{"n_layer": 8, "d_model": 96, "n_experts": 192, "experts_per_token": 4, "d_expert": 48, "d_shared_expert": 0, "activation": "reglu", "moe_layers": [0, 2, 4, 6], "router_score": "softmax", "normalize_top_k": false, "routed_scale": 13.3, "balance_loss": 0.00919, "balance_bias": false, "router_z_loss": 0.001, "n_groups": 8, "groups_per_token": 3, "init_std_router": 0.0191, "lr_router": 0.00129, "vocab_size": 8192, "norm": "rmsnorm", "norm_eps": 1e-06, "tie_embeddings": false, "optimizer": "cautious_adamw", "lr": 0.00297, "beta1": 0.9, "beta2": 0.95, "batch_tokens": 65536, "seq_len": 1024, "train_tokens": 370300000, "steps": 5651, "dataset": "wikipedia_en"}
Below are experts of layer 4 (counted from 0) of a mixture-of-experts language model. Rows are named router (the router's row for the expert), gate (a neuron's input weights, with its number), up (a neuron's input weights, with its number), down (a neuron's output weights, with its number) and show model dimensions 0-31. Each number is 50 + 10 x the weight over its row's rms, rounded and kept within 0 to 99.
After each expert's rows: a language model's description of what the expert responds to. This comes from a sample of Wikipedia text that the model never trained on.

# expert 8
router:55 69 51 31 57 26 63 45 58 36 69 35 44 52 40 59 44 58 69 46 57 56 47 53 49 46 43 47 42 43 38 55
gate0:28 53 44 44 56 57 59 38 43 63 36 47 55 15 56 67 37 48 62 48 50 56 48 42 48 52 42 44 53 29 40 45
up0:56 62 38 57 41 48 66 49 47 49 65 47 39 73 42 40 58 48 48 50 45 39 42 49 56 45 52 41 40 68 57 55
down0:51 56 22 51 41 58 36 50 48 46 51 45 43 47 49 40 57 54 47 49 47 44 46 40 77 55 57 47 49 62 50 49
What it handles: Possessive determiners and function words like an, his, its, their, have, whose, mostly in running prose; also quote marks ending quotations.

# expert 22
router:53 48 53 34 59 30 56 48 63 42 51 48 31 47 29 41 52 60 67 40 55 70 45 58 35 45 52 42 50 52 50 61
gate0:46 49 40 56 41 40 60 44 70 41 63 48 53 53 58 47 38 61 47 39 58 56 62 39 36 35 56 42 50 58 52 55
up0:52 50 59 53 60 58 41 37 43 51 31 41 51 50 48 48 43 45 45 53 37 62 42 58 50 60 37 63 52 30 52 43
down0:56 36 31 53 51 69 47 48 43 45 53 54 46 50 31 40 60 62 38 71 41 57 33 52 68 37 39 57 66 44 43 40
What it handles: Digits in dates, day numbers after month names and year digits, as in October 7, July 4, 1776, 2021.

# expert 4
router:59 53 68 42 65 41 55 48 60 47 44 29 48 46 33 40 43 56 61 52 71 63 33 46 45 42 44 38 51 44 43 60
gate0:59 58 65 52 46 54 47 43 44 55 57 58 42 43 47 50 40 48 48 38 47 81 41 50 55 29 56 43 42 47 59 41
up0:52 47 45 56 40 55 43 28 40 57 43 54 39 60 56 62 46 44 49 36 55 68 33 31 53 32 44 40 53 57 55 43
down0:49 48 49 59 61 41 52 56 42 42 47 47 50 57 39 47 48 62 57 44 71 55 62 38 38 32 54 40 60 65 40 54
What it handles: Word-piece syllables ending in t inside personal surnames in sports tables and credits, such as F-ut-relle, P-ett-y, St-ut-terud.

# expert 44
router:57 73 64 40 72 52 65 44 48 42 52 35 46 39 48 43 54 56 72 43 63 55 33 52 43 43 39 44 45 36 44 62
gate0:55 45 60 59 28 48 45 59 44 47 65 56 53 41 42 55 49 51 47 52 50 39 51 61 41 61 55 59 35 37 51 64
up0:49 58 58 66 46 54 44 70 46 52 60 52 52 58 40 57 56 55 41 72 49 48 59 57 60 56 56 51 41 55 48 71
down0:61 32 76 61 60 62 41 44 39 65 62 48 38 44 55 64 55 63 49 47 67 36 36 49 33 52 46 55 51 45 43 46
What it handles: Inner stem pieces of longer words after prefixes like dis, un, re, acc, as in dis-eng-aged, accomm-od-ate, un-cer-tain.

# expert 11
router:62 48 49 29 66 34 62 47 49 39 43 39 44 45 37 53 38 68 55 49 54 42 48 41 54 53 47 35 59 52 34 49
gate0:43 59 58 48 66 40 49 41 54 45 35 56 55 49 50 52 30 58 34 49 48 37 47 63 57 58 29 39 34 21 38 27
up0:38 42 46 46 52 49 52 43 59 43 51 55 74 64 55 51 27 58 51 55 32 41 48 49 54 66 34 45 38 32 37 34
down0:32 53 63 68 46 41 46 58 51 75 60 65 57 51 58 57 60 67 56 43 54 42 44 47 56 47 67 38 57 30 45 57
What it handles: Digits of scores, ages and counts inside pipe-delimited tables and lists, such as L 66–70, aged 71 or age 33, plus en dashes.

# expert 38
router:57 57 63 36 59 34 75 47 55 35 58 37 46 43 35 48 47 52 50 46 60 64 47 45 40 49 54 48 41 32 40 60
gate0:45 65 56 36 59 47 54 49 62 57 70 52 31 51 29 38 50 62 57 54 60 69 33 76 55 44 46 58 40 31 70 43
up0:33 61 62 32 41 36 50 50 52 46 61 42 33 56 45 38 29 59 62 38 52 58 50 62 48 52 77 41 46 44 67 43
down0:38 52 48 36 35 45 51 52 50 36 56 54 36 47 45 56 48 41 52 49 72 61 65 71 31 39 52 52 38 56 43 61
What it handles: Accented letters and pieces of French, Portuguese or Thai words, like é in Théodore, São, ão; also award words Prix and medalist.

# expert 46
router:67 63 73 47 69 43 64 39 51 46 53 32 42 43 36 35 42 55 57 49 63 59 46 45 47 34 44 39 51 41 34 57
gate0:45 47 51 55 39 57 51 55 52 54 46 44 46 50 65 67 48 51 47 51 56 56 48 44 62 43 57 56 30 58 38 65
up0:48 50 61 47 46 47 42 75 48 50 71 46 32 65 45 42 50 54 43 71 59 44 42 61 59 48 70 43 72 57 40 38
down0:55 32 47 41 72 50 46 43 45 63 64 58 39 49 36 39 54 43 52 42 30 43 40 47 52 74 61 64 57 47 40 51
What it handles: Word pieces inside non-English proper names, often with diacritics or letters like k, z, j, h, as in H-ah-n, Hradecká, Krajice-k.

# expert 40
router:57 60 61 49 58 32 61 44 67 36 65 36 51 52 36 57 47 67 58 39 58 49 37 63 39 41 35 54 62 54 33 57
gate0:49 38 49 62 61 61 42 50 55 67 30 68 41 46 50 77 49 56 40 51 42 62 48 64 52 62 33 64 40 59 58 56
up0:55 45 62 51 32 51 57 28 50 56 43 34 43 64 49 38 47 46 43 45 54 48 51 46 53 45 42 47 56 47 62 45
down0:68 63 44 40 54 50 39 49 52 38 52 56 54 54 71 32 53 51 64 67 56 42 58 38 71 43 36 43 44 53 61 57
What it handles: Nouns and articles after a comma or "was" introducing someone's relation or role: daughter of, son of, director, professor, with whom.

# expert 6
router:63 56 62 40 55 36 60 52 62 29 46 37 45 39 32 56 36 55 57 51 58 50 41 53 32 41 42 50 46 40 43 54
gate0:55 36 48 45 53 58 53 45 55 71 54 43 68 51 38 37 71 52 51 50 54 46 53 36 51 56 74 37 42 77 43 60
up0:53 49 37 49 57 52 59 54 48 65 27 55 46 57 66 41 60 41 40 44 40 47 42 55 46 62 51 40 61 52 62 54
down0:58 38 52 44 39 21 54 55 36 55 51 46 50 31 37 35 48 60 50 40 75 40 75 40 60 59 49 26 53 42 59 52
What it handles: The word "the" (also its, this, same, entire) in running prose, usually after prepositions like by, of, to, in.